{"d_model": 256, "d_shared_expert": 0, "normalize_top_k": true, "n_head": 4, "positions": "rope"}
Below are experts of layer 5 (counted from 0) of a mixture-of-experts language model. Rows are named router (the router's row for the expert), gate (a neuron's input weights, with its number), up (a neuron's input weights, with its number), down (a neuron's output weights, with its number) and show model dimensions 0-255. Each number is 128 + 24 x the weight over its row's rms, rounded and kept within 0 to 255. Numbers have three digits each.
After each expert's rows: "comes before" lists some tokens at least twice as common just after its tokens as in all text; "comes after" lists some tokens at least twice as common just before its tokens as in all text. This comes from a sample of Wikipedia text that the model never trained on. Tokens count by the router's weight.

# expert 104
router:099122127122102099110098103180093109107117131113121093137130121158152139120143087109127141129166138148106140152102121127144120115123079100119106111100092122099120095077086127130130138136105130123182132086117080126108079157135195092153160128139144144125130112129113127117148146096146106124145147117115129148146146144151148106115096149125103087128137103111148141133158129129123171171115120158128139159134200176101138110097100095129037083147130091126071125128136116116099125127146126123144125109149085081105134116158133089164105094160138132107132111122135131125152093132124099149132152100098114135122144133132111130135105121099094109133103112123141132103104153167120121158165118122105107148129121141164135128116133059125170146108149109179104114100106151097132122101122102
gate0:091165128142161162148112130143119111056138095118164143160122133130083121094129135111139059185146143076146113111132098112143144112128151127148157116129133167188144146105146123150100140130140127103151112116170165156150104119108049145120126132146136137141102134117098111131112143119106106142140121124108106117129122129144091104136115108134150067119146116120138159116095129129108149148133156132090147083105141104128101130162145108170135160131091152146180121152118111132115144130134086134134131104121121127089110164102123123110123081092113074140080140083108167153082141085143147097088127117141096133101096144115159120136158177115118111131104129133152131137102092170114134120138134124136115168129171148132091123129156125103123142107144106120100111101130109117136092139097152
up0:116153151130120087144127134129128165052124161170143120124133116103155139118135097147138158121112142121120133104124154110072147095168120089117154103197169089163137142152115122129123167088154134160130147153123116162087108081107139170141091116129116164129134132122106112103118113126108143091114170141112143083115103072116121082166122156152112116105141114158117144121137116137110104085155127137123091115133147115117126131164059141189130093123139136155130153151137130128107127125145085090134108126141133124087096145128101130120152097153133121103118084129121118135168160121053151151129118130109125177112115137129117128163108139138104133118121087094104125155147105170157120137116129153142151105112142123111147141171126129139123157100103162148149114127082134139151112168106135
down0:144110132156131096144104144114095153129145143101120120175140149119140126115099175080148110124105153070129106108130131107097119109168159092089127177160177111124152144127161120149180176138140124116119126117157134132100153151163113136095127101152097151103124131103144116160155099151119116151125161143113130115132127156106106111140121135064128098147129129149104147125137112143154097154171119099096081103123143106080126117165145104116117129156118176130129112115129097138131151094140126160115107112107121188121143147099138150090118115088138153124143148124145121142111101116092121123128119127130117137151138104160132126175121154106152173147135138162092175137166101172130111129126140161096143056124134121124103110147127117110122140118083118139210153146123119087137081150116126
comes before: " ", " \"", " S", " B", " M", " USA"
comes after: " |\n", "\n", ")\n", "\n\n", "1", ".\n"

# expert 127
router:120111062119108111152106099137100134096122111148129132154125136153147083134145138102108136130178120132098112186119152109127094111158140101139120131100114137112155080119117094143142125131108122120140122078139121155145107147115168107163148106115148140080148117098142132135142149122182107143123136122126111138185144140147124134123072141091095061122179126125157122106185110155125151135106135168082103162153161147102121077081170073132075111175128127129128131126128120114142118115137141152114170138148138121108158136147112112144100132155180146104151119145133126116136121139137091148122132093140087130131116125154106111123108115083112155124137144126121143131136157120130093173114145139092110094127100136160111130120110083115170138122179094184094120118127116116135128099104113
gate0:155113103127153118134098110157165114178124132145165145127093105145139122161135136114113108138167111134164147157137146124109077128169100136136140176110137154118161152162124103168112119128119122138134068192121144109135130109173140127124120107136167100123135119085136161151117133124153089137115109193198142159129074167099109147158121162162093156123132132104139131092143153097109103123151119144118111115136137132167135094127131148096089130139102080083155121118154128128101092086136161127131081114123161107101062098154114132115133156126172124137146109120135131146145156100137137111088140162148108128102137123111102130133133162119155159102115140148162151126168126121164180116140158141140122125126133145170112110107154137136140113136093100139119095145111140165159125145116116
up0:139140132116143133116094153119114096159165121096083141139108147109155151115120125150135160111149134114113115129078120106140124112124108162101091097146124108118102138133128124120091127122142172163077162117115131096133126120090120105134111175118150090120150169164143121178098133168139121090188156157081144094170164089146159140117160128118163131068096101120148128157097119130132153162123121097159157124090109109127133128132135135118142148108157141106100098107087156137145144180166102122113150109140093121126153137109162134164104109089108094094136134142134150144123112113063105097157125155097150139156157126142142117109111081112131109122146121084102104150115102160133169128093115107110090142114149140142140109136115117160093149110134193135145134115139106112111142095130123
down0:090148135128143140136158146143146133138174115143088145089137134149140140128149128130118144135137140170132147086078148102142090117091094123164087133079117149135149152103125158118152107151136118119155218091127166142155149137142155150101145090144140142101122117166109072092123157109140105103081117181166125125105142156074127122076083150185092166111118110095152114115123118125107157115148112123113131113107136103072109132133137155126090092124124141168116112144143131103147121147164140158098104139163119093162089131119124103131122134158141128128123165128160090146119180114157155133107127123131125131116117087135084127128134128115084135124112112147117145130116121132135137097146151153115161147125152148153155098146151117134128116171124121111107072106146121110170107138127112
comes before: " |", "–", ",", ".", ")\n", "\n"
comes after: " ", "19", "20", "18", " (", "17"

# expert 111
router:097124091142145115117143089162068145129129136120102129167132146132107099123173129121099124122163111160105137163110128115172058072163125105159112118124135120112143104133108124140117098157131121104148132068116142141144111140100159110180160134111135107117139076070143121139130151136158108129135092117118141119172131146141122133102064139144116072116161122145141140145152122147095189120103119155099100133140158165093141111063150092138064127143130107142113146118112118114114135130138132116119146128134096094126145135147109159148104132120150123099127100108121128108145121139148108108125144102137101148142095105156119132129142138094130121119115125111149139134133148139163100179140132151118101119120107129163136147118133071101149139152157107212101100137137141090123101108085099
gate0:144114137113134119127141091129162150168120102125134140141136105183137178111115100129106162124128122145120081144137112119094138123138060150137115111138106132111117112112102081118156161141124117163151113094109134177119144116116126134095160145147153175125135138101169123113120113124098068129118122134120113114130156134119159057121139137104090105079107165128131110127168149086157121142111091126115157161157127120109130116134066181165143142197135127158108114107131108162148114183150128137147149140157128113126159181155128081151140169155139132137107151184106133127165142142106132123151123103100122126155123116138100148135140102083104127135152123137168160154091138142133134126122133127141097145083121134100092085119147131131105121113114134144117102188159124097136128117122100
up0:136147131141121161163170112109107146193125134173138193100132067139169149140112127105105094058127117140112143135173130112143155149119107138154123132172109110119106112133109094116151152152107143134132153140148134113131142069127129134166155116148147093151149107135162089164111107075103098111138126121133148129139083127126115167114151158098128154124104133143138113148123146105090119147123123111120151170125121126106135102114121142163123125128137152168118104166098126090095118115148120118106166125109159107071131109115137103150111174111139131146127134161127132142102073096154131107132143172165136144125166132126098091129106120134156138116209148112135149117107091162137135118135125149117156138148123090120160143121115082136112145136102098116107136160122139118127072146151176
down0:123151133181127136151098084123156072145084141137177110114130162095077161162128108137134094084124090119138136146127129115101152134114164103138121144142175180117180115153115172098062081139113155088152103141123105105103156111123120156125108090134140098167135131159125091152139119140124123092147082137098144128135143075139106139116111109172114119136120086129118101124116167101109150137139138152157141148142104145135118101147146107097124154129126154095136158150165162120140116128184101123114091132132098118135137116132093150160117128140096161155118125107124161092150143170159129109120104127099104145142150111115117143132125159143146127126129119147113123135105171131099124117086141134110110130117141107092117142140102160142152148088133109140130153114106188080147098089117155
comes before: " |", " ", ".", ",", "–", " October"
comes after: " ", " on", "|", "19", "20", "–"

# expert 68
router:100121117130116112122142092201096108128126124127134089141112119164155148138123090119118165112164127134121137177100142130137118118156078098139109093109111095113129082072111121129132111143095128115175134090132137123121101153104164080141165140143163130120115110107130156115100149107156129116120139109133112140125126144157144130101102108133111090111164096112162128119159122133129155165129144139138126151152186173086135123095122058145035107151102089134076105125130127115124144122143107107132146157157149099093145135131105103161126124175131109118119090125124128140127115146134105145140146087089116136147136112151093135134105107089080111113116104124161126150131144149119078159166124123121116138127135133159126133140092077144146152100161109171104095123137156129113139094135110
gate0:136141112101157146130118099142096115089140121128101112110113093132112123155132129111134069136179098123159135116160144118105085118141122122136087130136157125109100151142122125135165159132156137123150144153127144158091111140150148085138124152123074130121174104129130101194165061122083076126092159133137139136126169142194137100159142121112114178106129125133135114125119118108093120151168124115139124141109135125109124114111127113092126084166121127086153120177163142113143129139082178120100125131114112137117148113159081128104175107151111153122135169130119148126149119132153119133145107162120129080165119180189124109148118122153108147123132090115123168130118153121154104086127137136110125120124083173122130132121111133154188125104138134163131132118108148094158154140148105
up0:129156167104125121108130138118123117142103131136094152125103141141110169130132101155116184094120119098120152127140114096147131141147096136142173137124088094106139138133132110111107143117078136156121163169135140121131154100109100129122150175147129164139126138140134112122126126136067105134145177129085119117147130090170131150103169105166178109130116099100121153130106161136134125118121109155126053164112155109132130124114098155162155103127117109140115115115187150146108129166132171133122130092155128121167125128143148107129140152140118130175171123165150105090160144114157137123184136162100191121122132169168126128107155109128105105118132100148120133131076126105154169060094124112137133155138140134184127135114164130130145154124160173137129100093113140125130142095117098
down0:101166136130141120168135112136152133124099093116130146176121136115135106122150117110136163112144147157108116098135123158142190138132169139083121128154119112130137155096096080150119087179124146151139148154093091125092115124168080085114135099144162161113120168113117115120154135109131136122118122081091114119115116118184162127121095136114063143125130160144108154152139173137143113177118142133161134120151154131104124129151089129111091116118134131089144114103136150106148095127167118132141122144124102166117072147128117175122131087129116139112102142144141162092142112135156125108158091146152156153093122109141127121113104136168163138167117128111095136098133139161141168118136100165170131124123131141163123155122069133111175073128146176157138109112126118098097111138111117
comes before: " ", " S", " T", " D", " N", " R"
comes after: "\n", " |\n", ")", ")\n", "\"", ".\n"

# expert 112
router:104107103173104085137133091159125128130144089152136113119105137183133134156130119117101146102133114135099112173126102095120096112133109106156123112085095136104161094093115098170156141147082147118157117110115103120150093133124179100150171111111140125106097103091102157130112147083170118141107127140153138130156113126139156141128071095130108090114127109101146124123129100147128134148128133140134113146124174158116114118084132072135000121110116116115089124142129151100131121105164074155158146137116119117107138132123115141123116133159140158128176096107138121144135098083150097137159117089119107152122153156134129120146117112088098159116126127176155131138111120099127128168133144125090122123138127134110115149118138109135138141106155102156132123123128147142141129115097081
gate0:142132159134153138110138156148131121122117182122096088129139151134139177146134089113146133121148120139157119136086135121078120106148147114177116131154087110139105115119074092124071154189133110134104132125101097152133086115120141141185157111090163085143131096106138144155135069098099096092157140136142095157160109107114118110106119140130184146116144121148130149123116131156135148123148137138139081109160145109106106149124122079140079118149126086140134145117135128078141121132162124169134134104088131147131113105125128170150091133101114119142154149134126149124083101118162139118135119151135151084149130141140140152144106120104132093125111153142110124149143134143145099104122144086110154154150123148104152150126116126104147074108125140097156080147136147116179081125171092
up0:120119135127145133093103079156155112120129155133103127115134144131137118089146159118094137105117090170137158161144089114161150102157156116124068154154096091090135119149124156100085163138148102162109107100134117117127081154132152155144124085144107110114167150151084147116107157124141097129112111166096133140109110133108124089145123080113109146136146134132113139105139142142137164122154151152124128100118103105094159143116128135132108138186151094160117136135087125123134145115150131114103176138146156127143112090120118127129141151098120111146110145194151129157144139131143151098107129140107117094114119105206142116122096126131091153168123125160121125148123120120118110093142110118101115150150133109144175150119106077116123120137187181070159110079125110129162101137102094
down0:114105159144147154107120122142075122111125130135105118125108138140123117137126123113160108145119088150152117150140086132162151081133116169133143127138132111170140096124123133117067122133145109149140094099138143136121101141132154128102118177149144157163158157139140206122098124172113109157099160098076131132097168156099132167159127157105131101122084085158127160115133120108125119110126118141120137114146115129086092141111174141129112146127147163120129163166158128153133121138133077163133137097113152082151164134108106100151146163141106166132139120148103164125103128120128114102098129140085098154123123116096141182079082096182127160144145148130089100160097125147162128121117123093128135142138143183106156109129152084119102143173133129106135125139110153147107144113129102
comes before: " ", "-", "\n", " Coordinates", " •", "\n\n"
comes after: "\n", ")\n", "20", "19", ";\n", "0"

# expert 34
router:107127082159101119124131097121110121109116107145143098158108140142135135139203110116121114111139133151080136151109110107156086118156140088130132146088095133111124075126088117137131122178105135128142110076136129124143100155101159108144158122127139143108121088100071128161163126098161076142130115117133122152163132160151139111105069168107123098108143118143132152135151114118116169129113134173095125150137176157127134109078114097109048087157127097123142124120140154119108148129144135179133142130096096099107123121144148140118086125126123118152146127129122109126123098081115104142145119098153099113131118159132097123140131108122128101122103148171142130119127152123148119141146142112110102125137118177122114177113098105100165154140179080168111104130110158089158120130107104
gate0:125099121102122088145131102178111133118140128134133105188126139151102153150143115133127137149148137151128093137090123133100121091124130155128124127142153105120127145141071153102108113180139110141112095138083166089098161131122168070111154118130122172130122098141104131126113093106093121120144121130129095145113133140127181156133101141115106129166117118161133150107098151131143146141165122119127071114141138118119103125145103175127105100106168126115095085185100118165106144167151106137120143125107147147066101096114152099112121079120122183126107109130137176126136099157152145119091116108110112096153128085125115152142125145154161101175101121158132179120128125124150120096177105177104125122132152136154132137139117133131106177121086105148140119113102111121125102174101123
up0:112151138138131165099148098116124131165089123104142143164121099159172108131122131109139133120134106119160093155114147082080118167162112183127114112148122131097140159154117116129136109126117160085122150150139168135126125125137186126111123133113175106089152147154112130092069110131113129123138150141107144133089078124115138163148136118076148137122124106159113091149121148112101128098085122104106178098109101150138147123088119143148127136137133149176135146093105134176133165115129165088152119139177138145108100151120148158147109121116127113121104080135088146096118110139096147123105129141093110157136111150129124129139155105133127122138102097147143108154146085116110133124113163099150123117115096156161106110123129100135129111093082098119056155175087139155153091112130099
down0:077120147086126149195113160112127112098127100145082136131158118110134142123180144123107159137083133131099153098141146117142098144141085132130118084151147136155138135096111129108118142115135127103136109149170139124130142168132097178107119126126135147147140149132141134151146135126125141119100154140173147141148136088065133121146101156150131080114099162136129142091121112123099133156110131101127135133112154136128104108079108101151144093147129154112137121102151146117140114094132121123138170105102140122142120104116139105114126152087121109138108140176122123080117143162104165144131130147133078118174085146091071127142136105135131129164127117111115135094121167115152136122116116165135125102096130128105086143113078118090106107096144106076142079160151116073127069154158175
comes before: ",", "–", " |", ")", ")\n", "\n"
comes after: "20", "19", "–", "18", "17", "16"